config.yaml
num_hidden_layers: 12
hidden_size: 384
n_experts: 64
experts_per_token: 8
d_expert: 32
d_shared_expert: 0
hidden_act: "geglu"
moe_layers: [1, 2, 3, 4, 5, 6, 7, 8, 9, 10, 11]
router_score: "softmax"
normalize_top_k: true
routed_scale: 1.0
balance_loss: 0.0125
balance_bias: false
init_std_router: 0.0376
lr_router: 0.00047
vocab_size: 13769
norm: "rmsnorm"
norm_eps: 1e-06
tie_word_embeddings: false
optimizer: "adamw"
learning_rate: 0.00143
beta1: 0.9
beta2: 0.98
batch_tokens: [32768, 65536, 98304]
max_seq_len: 1024
train_tokens: 318500000
max_steps: 5237
dataset: "wikipedia_en"
Below are experts of layer 3 (counted from 0) of a mixture-of-experts language model. Rows are named router (the router's row for the expert), gate (a neuron's input weights, with its number), up (a neuron's input weights, with its number) and show model dimensions 288-383. Each number is 128 + 32 x the weight over its row's rms, rounded and kept within 0 to 255. Numbers have three digits each.
After each expert's rows: "gets" lists some tokens that make up at least twice as much of what it gets as of all text. This comes from a sample of Wikipedia text that the model never trained on. Tokens count by the router's weight.

# expert 20
router:116093141145141125141098151067070144129156089151148115109152084137141129118118100080150167101086145074129118108163123069089110123105142073089138114096142080152070117155146114124156132113139096115175142124124118098205140067102136134087210143099140108192173109163161087140129140161121178172
gate0:199126161103132117116120083168134084104159080255181151174128139096116103171065129108153136128121145173138091118086125113074154111134181148106081121143173159139151128123110135148142177096159133129108098134107125155209125045100130125133124118101148061109027168142121134104147057148094178115
up0:180095155094149131132123098148139107079152084230179127190140131091160124170084097104141136139084159174113072114109130093112131100127171128119066088148161176143145156099124118123132168094148130145086081133146109140220102076101138125121149120104164055123063137152127136089126080171111160130
gate1:097108102132141117122073081119136124184134154124163126151134135136098111130137131118129133127171064087191170142097073170159137086093142125135113137155083130105125118173112127129108066188087046063133098204123120173149099124168135170147085106135148111127129152097159156134186055072120146084
up1:162163167133126132141173142149123144057124123115068130104096138117138132136093146134105121139111198195078076099142163119092095152180120132116144110118162123158123121135141105146142192082178184191110154078111135094102158118088119087101145161133112166117129133171089115159101197176126108163
gate2:096146143121188198190161155119149136043120093119138156110128108099177113128131139134104127133132202142124078106119136139126149112127097126138166084108080086177075171115134157070114171160085108110104069113186137156099081178175124096128114153142182087114163107112164167167057149090125129101
up2:146138123145116141163136149118110121113141102073081093187141136102144146096111081098114170125113140185084105157124132117143098115159135094167104093134108128123111104132146126137137121138114065151066080166128114099106107153127131153079112127099114124191122067188083134124119160206133123150
gate3:168137105123134118121110163140125080124173132134092131128125126103094082149147146119156099142170155108147153129132137073097136183128104161095177123112133055142157137088142159118137215125175116108140124142123138097163170109165139139152163122173182123161088142121168082127165136097028112159
up3:153122103115152125127117173133111082113170132128103119127125113094120082157161127115156095163152167114130150140144153054117126178127097156098173104119139055144148165087137137099127217127167104112141119126146124093159159120170154147164172119161181119158099134099185086132143136097050117165
gate4:163105189105172088138148085118099144098127106104147102174126142123126117201138116127104045198089207200131146112182127101133136086148135171128099104157201074122176151143157113109118150155168080119164146156074141086107083090133183166145155137124140166085130168113125138180129129158118135190
up4:112110062143133190112089116108146160100121133145113120127121120114139125084163101114161204100132093090123077115120148131108143137112126105126143086160079197153092139085088101141150159114060183091147106116202100193175148157099071081104138111146136086201100140196091127064125150138138109062
gate5:164115114143144102086109153088142133113101121196211087118202180126122125142151112153112161091097164113143084119191096078112210122103133158129109198128114148113150106062114186141201125156123172125185117115167156160152150131139127092129158130126106142092135140160093152073098092127170131118
up5:157113111146139109087117157086144132107103107194199093114210174127127126140149115156113162094098160105146080123181096088115206129102129159130108186121102148112146104063109194136198129158119183122186117112175166164153153129143120083126164133124106134101131134175089149075098100128168130117
gate6:197145174136099102183115137131141085155103131116153112159114098071100138115155110078148145077102125128103132175131160100122124190107111155145149127198123165156086143099180076164132137087107114105147144161079065153160127124093130231129116151157124153202136105110128148082145093107101136156
up6:151126189137112114188128038152092082149137157124157146157058168141090130125120127151144097092132074146122144105117193127106183159156137160114201119143129180142157098119091122175136137142078079102145175199115124141097165138145117160148101069085122132181054166090177076104162103112174112081
gate7:157104158145091100122144090102108131125148161070125119072146118111118097204115142098100121163135132183189137150109148192151074135129092163120099076173126100158204054199169085128115120146132129130136166179095140152155140085140166184158098133137096187130129138155103100225199141121102148149
up7:135127139151113092143145142121119121101115155076124127041155082126123107167130117105150098110145085141191100187073180200157097134123087147114114084152113088169151045183128133119119131104088169095124134097133153187140119121164133164138073117106118135128141101141137094159152138127118135120
gets: " in", "-", " \"", " for", " In", " The"

# expert 50
router:047120134132138135176146125144134148089123116121145146094145113113186131135155092069081128161091163093053091093142120121161102156106065135104118129127107078117089135071162122134112109138133122120124115105144053133167114100180163158106098157136124077117108181072180091141081133148139136156
gate0:213122142108085124108154132120186128118198074151114126161107102145124159068034170153108157172169197092137182123161109144109138127130157136149162156113115164095168126100123106106111132128122117140109098076156132160164158109089124116073142174114092081181048139151158114138101119103137121106
up0:177107131136136132087108125114164071134138121142161121125138149124157130178117178115139180140094148095144197115190231150107080152111089094101135146175097154149144148133136099092150094176152098176122120062151098118168124180138142154141162166108073177131129123059172189172117156145121156109
gate1:105144153049137127135128172129115130115124111104124124115118091129151151027098123122178154072139118185099111134167106103145166144111141104100121101114143130152155102077142150136097109207154117128095113135150118107089129157151140146101118146140125142144115093116160071171089168134134116074
up1:192156154187090127117139140135140149130160130163104165142118140148089091146107110151082102133106170089141113095092114139105129124181158110165161149113100156101094077162172160134124179052132138143158134158137157139126183082112057090102127115145117088119112163177076128088132117148129097195
gate2:125113145100053161096195107166154111170119134117164143133114179185134132097100126164142128151146041147151113066121109134111191122083189171191116188091095123060166137085087142115125105130088148135187139220152139102138125106141139102116110117111123110119113163171053140138178125094148094132
up2:117118114110035169060178125166141103151116152114179141118111185164158155109109132164148125150124057130139104074134122118110155128070179184178115185077115145073175171076076115091121103111079165148173143186150111109151088157150152099123137132090091120108110137141060163129170129111147102122
gate3:132145105148129080047132103125105068155110145099142138081151114111135161171152173087115108112148120139111198127134141160106105124139089112119158167180119154169127169142129105140158094098125084176084120088134098124157036164163150094156159137128093171141149092104119169133098154128076166068
up3:116110115133156129147125147101107153108139103072061173140157129105149072190105121137144072151168137188117133097138141145102175135136123091056136077180088116152104144167143100171149175150145151157187123175073127174128117078139130102186107091132131188027129096170118156157125165128057162104
gate4:178144209116185139178138178140146124161169090095082160182095108090114121067069142152104183140116180150135176176183122142070191127165163080116143084090136147154114105154125119151089105144134141171110093191115180111096139043130126080124111097120108191133147140205128118171096105143140136128
up4:175135209121190141169129188128136111154162105088098141170093101089133126084081136133105192148117188133127177171180145140067176128165131063097144078087131135158095125146123103152097106136134126181096073196138162095108143061144128065117125095116100202154162136197140129165089110151144144117
gate5:180094164092135146175185108147143144077184136146118117113141186143088121094122173173067106054131133119132175166176116126142162167145124140133171148183112119189122072167145128097082109178156082131103116107152185182120191087168135159125084126128164134065068138137135061134103114129106146186
up5:157085164110136168174173113161130135060181140154149119097148175141120114108126162162065118051116119110121168171170143096141134186141081132118181170186110136185112103176141102085089136171143081125092116107169185165159183107187162162144088126123160120069083122110132072128084138139121169180
gate6:175191102184116100090213132120143126131091062175142099107151118107141146154143137107153110102105138137092115110152159131130133155154078071095098157121119146127128141119123108156126216123137094153148095065149116114167181158122088101130159113188071171186137096139116146142144119131096150113
up6:175200106181131112096224147117151125119092042173139103110163107096141148152136133116150119086112142148096108105155166126126137153158084074098091158110125136121126145106122114155132217121131101141150088061147127114167180157113090091131152117175073160191153085146109143149141121135105145118
gate7:164173099132156098131100193148101112096094111093140112084132147080105086181139081126108117145129166114125094091076187119106113085085107211083131094125161088150092159082123118134117159094148149113105108088177098119117133159138133118136177138115164117162127202132149138141132101188186132139
up7:093090151096089166128163075107166152170168138176121134183112099195143178048126162128159159115130087134134141158161066117154139166161163054190117150106099146083164089150145154118127089158105106117155158173087156138137115108095112151089072133149096103120113070128113090109127153056085103116
gets: " ", " is", "1", " |", " was", " ("

# expert 58
router:093122148117142170108162179110102183175143198130167104180124125167090074146194071131158142145154106102082081173164148132167153120058160127106123136101124134095143151174103121138154175134116150119152149119073098155136088121131112108171127128158113138087104084144187093059110158181119187171
gate0:167127138117124103165114106126143121137116125134164230113125104111092156170123172170122042099090116193132149111141135090122110149124158131151112143087135133173087124108144131080143143149084188098117154086168063141124126156115159161072131112118054131156143167107076130174163143102133043085
up0:076131148134156113097158111162177101190154117118139110101137096192151121170132185111099215175186120035159126094181106106130198084099070109119174123172137130106198132170164092111126126123173117133137139127157159058192122104158152094182117110184143162108088112105167110145101120110138172102
gate1:196149165096121152139108090194103158122064126091095111108095090120130144149126094151102109178136126083130148140124126093179103128126164096127106144071143087188168120136152149122109085127136174166105161128173111167120127134096174104073198152133120143107183139176126128168135150130137060150
up1:114129126174096139162075103126174167128130135099085151134130147110181098104098111160175087099077110110147103148080139167099058154131166165177133081137095173147106095106085143054134091118070090092102125195081102146124109117089089125053108140098147109109084157106119095114160116135126111159
gate2:143130118140145111092184166105105171137150163160152109099189147137131110088066159070094132143174138153104084167129099172133187164146147102137130114162118110074096154184181098169072155142159112085184163094094136192139162146117090211150139145113148134191097111068133154118131115135101130117
up2:128137094150147104097182169089133165144145147156138096123197132149146114079074149104090128154187131112115096133136092141137190186145130111099114121143137095095139162191196077183102158122157139084152172103123104181129160135103105180152142163150145151164113116077119166125149129114099108119
gate3:155125122107092120149114102081106165120129157129147144135169111111090086111131126140161098113158099143133157170142155144126150100119195146144139021161101139190134129158121127063108058170132045134115120196110166162164121142114122111102127144057157116128126114108156102144089114099096159106
up3:132118101115093117142119124081112166123130167130139090162170134145094066086157109147165095133177100099128144146132144108127161135131169158105141031141096115187192136158114107105147066153140032148115125207120150153141113132106128098116129155094174123096120099109181094114098129100093175120
gate4:134125115138100150171146133090106165160142160176099121118096148128101131059067173078130196122143139206118135170111083217119130111122154167175139105175156089098103139151123110136107133131154077102169158180075159186143122110134103187179083143059120088127127104082112170134125143084078109113
up4:091127079150143145103150165104169146155123145132137108146152130149130158096093111130087181150182100146147154136156071130112085164150169140132099145122197086103158103190169102145121095117198082058140166089100134139180163100151079144142043157108107114099091093105096127114163131105047084144
gate5:167117129136132051124151077118082139138150123172134155134118113089124123091088177092109161153110148156108111221169088222136204132159114126154138150146089165091104129140145108109063207148106135111147087083162131150116177163137110112124128097152141132230105152109109161149155097135141112097
up5:113132127119132071165107082102120135123116081138156170109114145152119104124104139146097075099126109176136148137084203086101160054109102143174161096165133115145061133082152146070079117164072136137127126181131149152118083142154140141120126083098141131128132155120117099147127104092076143096
gate6:122105077129132149080096139101147110140114160131102092073114154086135143140130093129100141122108165101126057147144155142102121171159139105168121195087180105118120139099058073168177194107062168145174107036117098156052122163128148091118142164132120108081194133167119103079088142078100067134
up6:143127110171169104080118129082109085160163179100075084080145161061074046163160102144147127119115172123179124122198128154082144140154096082125083142128153157146168111125131102174201156102099134098126121026135096085098162125125125111085150127153098126109187139165129087135114131097096143144
gate7:127092178178141078093155122139149101124086107135169128133157152184143150231124125086082140064113095155137120086117126112077122122121139168106079241152108143083103142157143144163183123099150146139156110126094169108134121095163167133125141068134115152177141129177027150100142081182156123140
up7:155183091119098159167116129146125135130187128102071131102095109065127129056108138167169093206120168088140139142120116159165104129137123087140172033096154132131147090089134145110094119114109130122089162111172095130093144140108085116110119170137124123096102159087222124160154158100127110121
gets: ",", " In", " The", " the", "In", " that"

# expert 4
router:156113098114134155129149140127098105193122102103087155050117108094113118104126112087131109118147075068102125125097187110125118081130157083083151136147117157109099133143130100168127143182084091112103080199125106128168108150177119120119140133088054180167130084140117151123131174171102128154
gate0:129152121135104076099135055090109057215134157150092087142141108094144179115146137191107148133111129119199106129122091139129141098206148090140026119109062144122162110192136130150116127107063137101162095125137134105152147113153097105112131164115166118108113095146111129122116080126179099132
up0:134156073159132100098089070122102091131149118123096082116131155177158153103134133149131141148128139121188141191127106147123126097177155080136085084085098151098123126151157140097102111125121099129131098136149114098119121085169104137089156143153118093118077092145144133131152120156176118141
gate1:177172108158156162117142143151123111165127112103203140145196138127117172166151147162161116145097129169128129076081090152174118143130092182118105091159158207141141092172183104135062136057114211118184147100107165151163116106064107166136096104140150125183154145112110096152061130128181135113
up1:159154103108152200097125147171111113133090110096212126114153142132145159137195156128153089131143101154108191076080119180181097121116119159107128084176153169142102096144193143086044155095114169133158125119098145159141096141090130161146091097169140173097159124149096112188085192132133106090
gate2:129215134167121104132188101116168102094141016124131129123148081076134174120116157182121085134126133147107140151107115133140115130132132148094081188132104164102101131181168137125158139136187139089120177105093152179088211122139111082186136154110160112125080118134125122156101077103150170136
up2:134211090125106130127179099147169077099121023095132117117116085080162177108127128174109066149149118132078168160115133136158108107146153125113078188123115156118102120180165141105157127161147139111107187140092109186071183147163103051178152170103134133096078100150130134150129114089127140134
gate3:200108128134134132096179152141114073177114082168174125167177118092123162141105199164157123156098177102129109074129108122148114124156110161153118158129137166134150112157144081125101134053158164130144108093176170147145160111047120127125087104147128121166189146115123090135071094107180147139
up3:090179147189125071180109081092135204145178182105048128133124114166100119136111060124108159105095083174159086192117105129090150136120133104109113110122111131110163131106102173183158087134121134111145165146090129092122147102157091153094175133101149097171063139114135121086177076139159137109
gate4:127085125125140092141159111126138175148111140173060123113138059122135150117071182131111129179104112148130047135132107126105088122130138118164120096054132134151130082140089146166163099113176119089098112145171157124116140143127097104118115104072108106154113122168138099079110085118157147128
up4:128071102113152098132134112128136152159106131170046096111141064119138162099072158133128150197105097138124061146134107130123104130137132110175120091049118139155130097126086135154152097118148111090084106175196139124126123157121093108106120126069088099165126128165152100078094098132150132115
gate5:113116194169156131105173153080108139100136117159148158110210121127111114148090156101150187095118144115131063138166083103168113146126080165149129164115137130069132168193128078172159121116155124141132104101133231066153171118063146135171156152137142084129126115082131158118055111179098172143
up5:119070156147161162090151151084086172085112114167166142128164142122133117093091145081147206121125153117088070122187112110196119166099065185129167148140172118080150172132133060176159144126163122159113102110156222089147156143039164098185163152126122083128118118071109169116051162147117147145
gate6:177118088081066113154152174126150130084117163096131190107100124132156129121072146118046133136146152123108086143133172111149120108196136124183147132191175115144123090155113099137144128145138081150092146168079138099078114115142101123129167089082106172126148090127191111118180154130093138190
up6:136077149114158098146085124083112154116127162143102067143103139169105110045101153094128135107144025158122106116115108132130098121130105113150153177173138085079157137080165145140103089124140099152040052146157124099121125154144157177092116140147134110086139144146141064117230158150108109095
gate7:098088098102134101121124133108089165077109106169133108117116130123126093077117115141086179121136140150094118119173105151146147173096085205153169185049192093162144150055120079160115187116184184154144108080167142180117140143104145102162123131136090093109178147126058127115101165058155140174
up7:121148123157173141100167120127124139161118177190154118148148118097113130113098107119137209119073103122105096118125191097136165197158090060124127115122084140065156126101169124182117126082148118121150115125173176071184113151128149170142106133134147117176166137068138091089070115160147145136
gets: " the", " a", " The", "The", " an", " his"

# expert 19
router:091107105174121097131094075204128144100126108149126130167076190160161171083150159140138099184094154108143097142094056123123073137115129186147125155095087123184148105114165064134077128144125067153156071171149051147104131148104132121126191209131084135206126190126162131178163096104164106110
gate0:106108162077174137137089099160117167119132125208091152165118113102107184088158154127195151113082169161101130084118041152150094157128133156151130141123145099124172102138054118090069161139096101123113099090157109208140082065149082155166067100129098125104077135122194141146097099061106118116
up0:134197135116117095106121120156129104121105102085088188144136075106128092130063097170144115112102127104132200129064112181125166123146171107093102124108133126156078093168138111139059126139115149141097139151154121140143102089176041140125118129143158107202092140096145115162153110127133146082
gate1:108118134186128136119103109137096136151121156110106125124139135142120095130133185123073152139138109116154101115150133170132104162103119088098114152168119182163139100163182115148107105116187131136128146147042148123144142115124126136126124121152127179137140056127119121148139119142085189155
up1:141138132074130129136157164112174125114141094148142131141121125110125148147124074142167099110120149150114143136121123082124140090140128167152149098090141074094124149090067148112168149126072138112145113100196134128115124139137123121150119123088135079110120195134135128095112124125168073110
gate2:116172154147143144060170215041155120127167104114119105163143114097132117142108199189097132144124213128181176134165090119107171161180145085181147104134196176133114174156163088143161118102143193191130118048127137071170171149063156141110200109169047124132120116188086105132175126127146140111
up2:107148166122169135079150213048141174114197105125123097168116154112139095111117212171101107154144200147156182126156072103088184171164134094166152120148183178124093177142152059112147137101154167189112105061120116096178163125090172118115176123164043142105135098156119091128169108097133162124
gate3:166157140126159109090105133185136076152125128117151101118128148183118180136167129126157106129134158122130158134057127116116122108161154119093064127161123161141091123114095134144119123159185159068148160113170105076065154122155140170083124138125150161156132160082155106096151109179150130103
up3:162152131122163114097100122181128081150127145114161098103117136179126183115166114111171110140132157097122163149055117103107126121173148130106074126145123155127083147112108118136103134170172149092121156128177078085072150122144138175062142156130159152165137153067164126098142124170159121089
gate4:198154147113106127137145176164144095122163079188087121152130157107123158088152176199156115087095111175089149198134140122136140143113129176123155096094073124159081126115148135080124150119139115099113107140145103125120099086147080101138046138089120108157148156103120042161121134121117139105
up4:208150134122110150117129167156123104121142096169097119132133164110129151096129184198145112103114108145087151186140126128129147155116129188123150096063075108157063139140178127070129141136148113137109117154145085108145109092158074121132068154104124115151178140102114065178131132126113142106
gate5:181157115114127127108174121145096107147095118144106083091163130084111204104068199164151137116125062167117153145151143168188200124163192195146160108076129120159077095127167128133143121152169104166150152132113120128140097145091105155090090142134131146112152117183106149157093159114103086112
up5:123117156121089167173113188140158117080181101177108140172138156130127108121140147141084124099114137199118172193112112122107079111084113137123188133158070155149086125158157139105131156082150085065086091121098133167112129017179093040165085089085087127075199093104116080119119105096103209150
gate6:197175109121132117123189145144124080135149124118121114124193157069134177066181150160171133103137089143120180163128193115159228178126133174113113073158095133168135068103178104119100083139133098144127109150149118156108088121114149107099130128143078134130187185151158110159094161050086153112
up6:134178110142168119106178093089083094142087171067139137111174125100140149111149115111161144142160099096169165127108211132160178149165140100126053068165154127140191089117166122174116068168135145146150195145163125112114109202100140205079198113174087144162121139159154154134156170123101104125
gate7:149145133119130127102056109168078127118101115173148170172146111082123140120134108161118101135024115130106120146106123145133079124118107197114110115093153125112138111120054129116098127144089125122126100139169122148139057090141092083117078084136139098184128147106074097182154102109131188101
up7:086091135142135135156199158108196125144156146106103091100103150157123102179113122072106159122215147159169100089151135106125135114121120054127159124170128117139127138115157152163175145087159128100152150107068150123103186148132167149160153141084146140067126119136160175066107118162154082164
gets: " ", " (", " $", "(", "_{", " p"

# expert 6
router:143123054105166172119156154112077170093148157103185152103096128142158156195090159152183096153100118065156162105074142100122127155147120151148203075153085130153132145161197129134133141154117082142113134108065122055143109132126151156168126080124121092095129122159121163122121120078129138092
gate0:155136153142148109170132081178046132104144159169091164127149136130073159111119156155083185105110149188153112185099139147156135129162100081132110144152096126153139126097167097198118142120106110143095111173103162122111151131093151143073074101143146073182150171195099105109116151128153140135
up0:155130166109123103178136088171070130099157144169121157126148103149067161095111150141069198112116136197120112174094124112146137144133081087124106136120099129163143161101154077157108142139111110133092085161123138110137131141103165151087073092118128087179166151160118097110118156118143168102
gate1:117084140133106061135133121136154138130121101148110112133127120121093126124194171054137119136152083170115116127149109170095133136133118154095196170178106116139137102174145105119106155086099158085140152099119198147150079164063145184175091191120141190108101164097079118099109143187071095130
up1:119195136132143148155134106099062108170132107100115158138107131113151128122056100199078144140133163122113127117136129120147130071072137099158065067055172150073137169086087160124129083128165117154147141165132114088069141113180128135073158056128105077175152125175177143179137142117188166142
gate2:172093127135112120124112133144125092153157160115122102166140117195065195130113150050111170149112154096149074149161092101118060141139113048143126102157124068147137125134152143127124081178104097098095090074140096165147112151160119117069118121152159131155129134143102123123090091110123166086
up2:096163139108134143134149118112135156117103103131139165094113137052184066124146113205136092116146122162100187098089171151137201120113148194110135150091145178114121136107101126117138163083161158158165179185114148094095136097118136135199144112113098132121138120108160119141170160122121093168
gate3:145109128172109147134139120122191126116147162114083130118164106129111146169108194078043095136086118133153114105149124097108060122134157158164170079120146092110099088140164098193183128071136125121099046143135164067159135077086107049074121151145141178145140112183082160165103121164131123117
up3:120142138086144092140118124127055135156110092139167122151079150132131128093151075180202183116163123145106145153104134157161196113124122092114083192148115179144161152111096175091082127169111130136162203128111118171096128172173161216188127102104118092118124151093152103078149137109144125139
gate4:104117147146138170170127108152121115134167100096121173187173091156051165177114119140114208122135126160200148158157143181117147104137136080162138165121128127067160172183115147157147125152109152103144103137092195128141126126176147090131085133120141123118143124180115148094113098104153123134
up4:111127143126111190158125129118126109172153108090150182187171073137085142169121138125102203108146131131176164142161148169126119113106104072147122118109145132097162187159100140122130092182115144104168093124141171114139114143198143123163109070115115154133167088146135134103097088111141168124
gate5:092186110163170120138091136161117085151170095098112148130175129182080111117048098193185144160121144116163158147179133098132163096132132124141148152130117168109192101119198191183153140146121114075085158112066168112148230133164134127142143144112140106100100116149130146094162130129138105158
up5:064187106085132189102106202134121102075144202118140097125184145087083080167125063145168122103157167115170175138149127122111162107139093137084110123111132087139111140115180172104097123140119094136102124090108109117091144171174148127130158106170157122120177092120144106113149130104067126128
gate6:175137122121099154081142153146164093142116104111178128181159086129127149114099103159145175113120155074124178145092194120113177129162086099123119163155134130149160174115097122111149120216117114137148126128159077180150160099191129117175163084116152123123130127108157109105140036087145182136
up6:148147160173125157097169114140116093131128126140141154165156104133098142111121110121162166089157130108179174158141195168131185157233136096101123133189120121171151141149142139154158120215130141137113179176137137184110153070114138106136098097108171130107145171148128129129117084086133119168
gate7:113164148107140139158134147079092119147103070158121118125163105037145121114100109137130141116121136135106138125138182194146159113177108166135101131114135154140117142114054131090108114161100117114160132154160150081081124170151160197109110140130142165130167086115213049130094110163155175146
up7:129151121112148155153120165113097121120128103144122091138193134060115133158111108115151129111109131137135146147149185176146136135212105161147097152137121143182109112128102143122114130157085098120134091147145144090109140139157163140116090125129181169111191082135186063110103090166147187134
gets: " ", "1", " –", "–", " on", "9"

# expert 56
router:112168086153134151095142100129130082100138098116141162102055124081137144145143145166086114098137183139068112120140121076126084144108176116128112159130081127145127030144147142112150102109099111109120119076117068153147160129123110057118172102139073121145185116168153158172065154088155137172
gate0:166069143102147127111115079144130199077147081108122119145126135138162195108147084140132110143129151141068103118150136191137146185144163070111140112112185155141120100074059123105145120108115157093120137136133126145149114109095076084077141138130129094238140123146108177088085106140133100123
up0:138100129076146149136103168169105174119080099133133155087107119148126106119174075104173163121128076124120182175096114145182135145115154139127114103130148102172090149153162059078126119142116078187131057162146094195173112139080111125131094227130111135136128120136121147101108144102140122128
gate1:145099097086154169108083121136111085120135161131130127161138133175088156109159121084114138130192137169103147115119127180169154094117139120130109104132154037132130189124118126147098119183161187177137084153103120156177194147077084086130160168178067149127142087123120116154202167098152116136
up1:172116151120141123128173119123106173145142109163126093157163095185128144052189121121104197192153131122113132113117136155158156094099124156147112139141125077161154151108151080132096152114117170105116113135167122151171162123076087103087117133097137070178120144109078127073144122117231104143
gate2:127151112128104164116068162107091118107144217176097105199080061093095108101156102210143139086087126133178101122124096121109145194151124155092141119026115137107103185127185102111118174161104172096122090064133081135184115160105087080103100169162102050099124122125110133135125169130092131075
up2:134106165118162109193155105138147153110121069151189156113147171172118152092092140054143120213105141106037093146137130125137108120135093109094105155168163114148136058096086131162100105083142130128123166159129129116106191128099177184146158117095157134127105141094094056081110105117180138174
gate3:149077144141166074108142100161162109119103131162067138171149144110150124150150186142149098041111123150137206131120141083196087128173140063140077122225118097171142117136102091214085102102176121194084132132142154130060197106107142143129086062113165193155123098178106129109167104173131127130
up3:093124130150155070112101147094169039133132168181057102158164152078116102189164182106169138078119162143167141121117134083131117141139095053161128134190065131112119103129131146207103153134162107170085128099132114130046160161157124140146128073122133175109128100114177148124175106157085145106
gate4:101111169089130135159087143134092111102151110175138125195129146182126136106173104120178101145058144130058163194154144091104149143136096048147093130129159146093097131106138142170137108113140070157112068156208097136125160114129147145128161148140097161065138117094203166146080135163144114160
up4:157134136181106116119135095143199176138120151082123154067118107116097102128064122116120166114145123177157077040104133157110088116107076199109170134149104107119133132174133102091020145105132129151087188133132110077167082079128130131121073123124192080164054183094085098112123130137139149103
gate5:153156125128131125153135120127116151049135157161120156114095089092144142117153182179130113126088121076131130175125136101158147193114143147065073145145130186179168114107111084168123111128072138089073138138113100115097155123074105137118170163096185079199173119144113174119164132093165124067
up5:110170099118143139159158118112103107119144098069138137106117097119144161127149167097107081116176096100123167202128169077119154118122156097135104143172139167167169097114093158109184112187086112099138193113081152138106156121085042110129153128144153147190160106158126123136181123107090113107
gate6:141162176101111140107097150163182178170125095070129205136123102165127114134141112181072159115119136143191107098129135116116165128151132167115138162113147053147112216149147101099122184127111147140180100169088122146194158131157156153118120195175090110067132117089128060191139157127140141166
up6:139144181093102133111108156163179172165103093072148182146111119164135138128131122161075136103106149126155114129144127103133170126166150156131135162113156057150124201156145102093134181122122143161184098184068133145178157141132180159123129178166073133048139109097137052187129163131135128177
gate7:169101235141108116151142157235160108091087189152119125163140116156096093090108188130105155130054118154130111122136128109191185164147165124084112123160136111146152066163174113172111171104177086112048079175086099145128187117115202165150151107141123126060148160101150107165130125108139128114
up7:182173116126109127129109102141106106109148144112093149125093128136074092126062125164030123082149137124154123069116124141122167111188120122085124119144173079052118128145140171113087086096087138123117130104106091124131148144162162171094158090169094090118135100119144070192161130131147135089
gets: " the", " of", " other", "'s", "ic", " his"

# expert 30
router:169117127158148138099113166115107079186109170077099127092182146150169156172151060119092080145072159131154152133126138158159143154119150086101148145106118118191106118159110153175210177174181176167140128144145177119142171150089107115118137157063130080145113136173155162097142145118144156083
gate0:082149095144122162124102178155196144130139079076089197104127104086107081139105060123112125121118169052103096148187142146148099176097164137124154143105117152155095131155126059134121112134116118120160118104112059164102108149108081166153167120151163161158184130120142109161087140072146166155
up0:196147120169116136114090118122077139175104190139150138144136127103116150142106122132119077111133168149149137177128084116134139129162098075140115106042128141063140147139120175162139112149149144179116117157097130133119150125111147085075170175174113106170100122162086142161223138176122072178
gate1:183082112182110121101146101146135126153113187146188177051162130110118121105109097094091159144096178115134103145189129153141124190165092058156144137090088175149189159128137100152110132187135098130116128154100120127104123142054136141088168146121071108199085153170054147146113161156183120153
up1:112084118113102106090121205113189138155136133116173194097139137132139060170106114146025165186133220085115130118197173156166122147093100079154174130077140121157153169108144092126143124151134128133141101129135083142111122125138120103146154181087111115155068154123080174136135158165149134170
gate2:160140156179131177113182126140170112074161127132146097114166087117113146162161074081174146125092143164190089132135161166064169160168147147097091121158110135087102112150180121159117155214129114128098116123099073106166112108061135144086160138093123129105134145096107145159102092088151168170
up2:116121101078123073141066114126088137173092135115096160130078165136141113074080187168080109127168111095069155140121077114201081102097109096172163148088124120158156131124096129098127109051114143122162137143163164144095145166190107119147088143173130110155114121168141110099160181168104065081
gate3:163142092157122146130124105172112078132094109076046063050137139127126188115198108087170172146139046129107194150132124138166140100122110148109195170100074170130161143134140113129107129147092129125089155183134106136138121141149035108107146180123161114158180171194094118175121121164132111044
up3:169136097163126136118121104175104088133091113095055067060141137123124173117190099087167182144130064121097198158152117134178152116132103139104198184098060174140164141142138111142107133157099126129101140190155092136144123136136044107100163180111172110169179174198098115180121119172141118045
gate4:108137153144139167202163085119130130203080138127148142104144115156105156075132151142148154100104081075140144173112092100145116181129106097158139144128114169154191095101107123168196072111129113080163200145088173144102146137092105169136146109186105121138128150154121140131169149092151136115
up4:111092139111165154143115186124117177131119127125117128107156151206125083134124122085090145191150130077095156137114121128150130136139097130147181117114099045182181129102151097119117174168148127116130103092167113184123142136161151128182092167178102129115104145109141179126138140070131193083
gate5:128082163128134149182146103066094187170122180170168136144141138079143141069092081126137133140097142116110104125167099173112112188121112122143140190129139146073141081108109236177152130135147133158152122123113146086069181117083146119098163101135142136169165144101160132083135106116133119172
up5:151099124117086152167232136103171127113117095065080145135171106104146162126150124106117146134110138120112140103112162101167163100116119208089119109153152116107096143104143089121129129066055101097124137098126189146202125134133085159151119117085142096148170143086146147110097053123106088163
gate6:118118106098131136164146171118137115201122115123151154103152139153114139144197090090098120168147149123144118160174152093122133117116111131125150104095171082162164158079113178140181124125151141108139148157054153174089093121133137119152135157162107159115092178154129176156148160113141107130
up6:145128158169102123100116077134133152067134151130107122132098130108139125112035188169148132093130109134119132083091108195137109148143150108142099153146086185082094082198145070118080114145093104158107125104171109084159147123114116130097117119090132104121137067111127103105131106137088139152
gate7:165160081138142123120119100140137100130130186090099081091141125128131111153236096066166097135117072078136136146126128149138160155171109169081162157100106088149151194098131143136091140140142146123131099118157130102165092186131133166116151118193154102132147132139112133136088150103177152056
up7:162106100080151107107155106109087111080131089134140092178130126137140134123127143134169087126111177177122082110116120100066164128173135163068117107183162096146084093135145199104066118058154134115148104090166140066152134128121118133103118104118140135171151100121192053130121116164141114089
gets: " the", " of", " in", "-", " a", " on"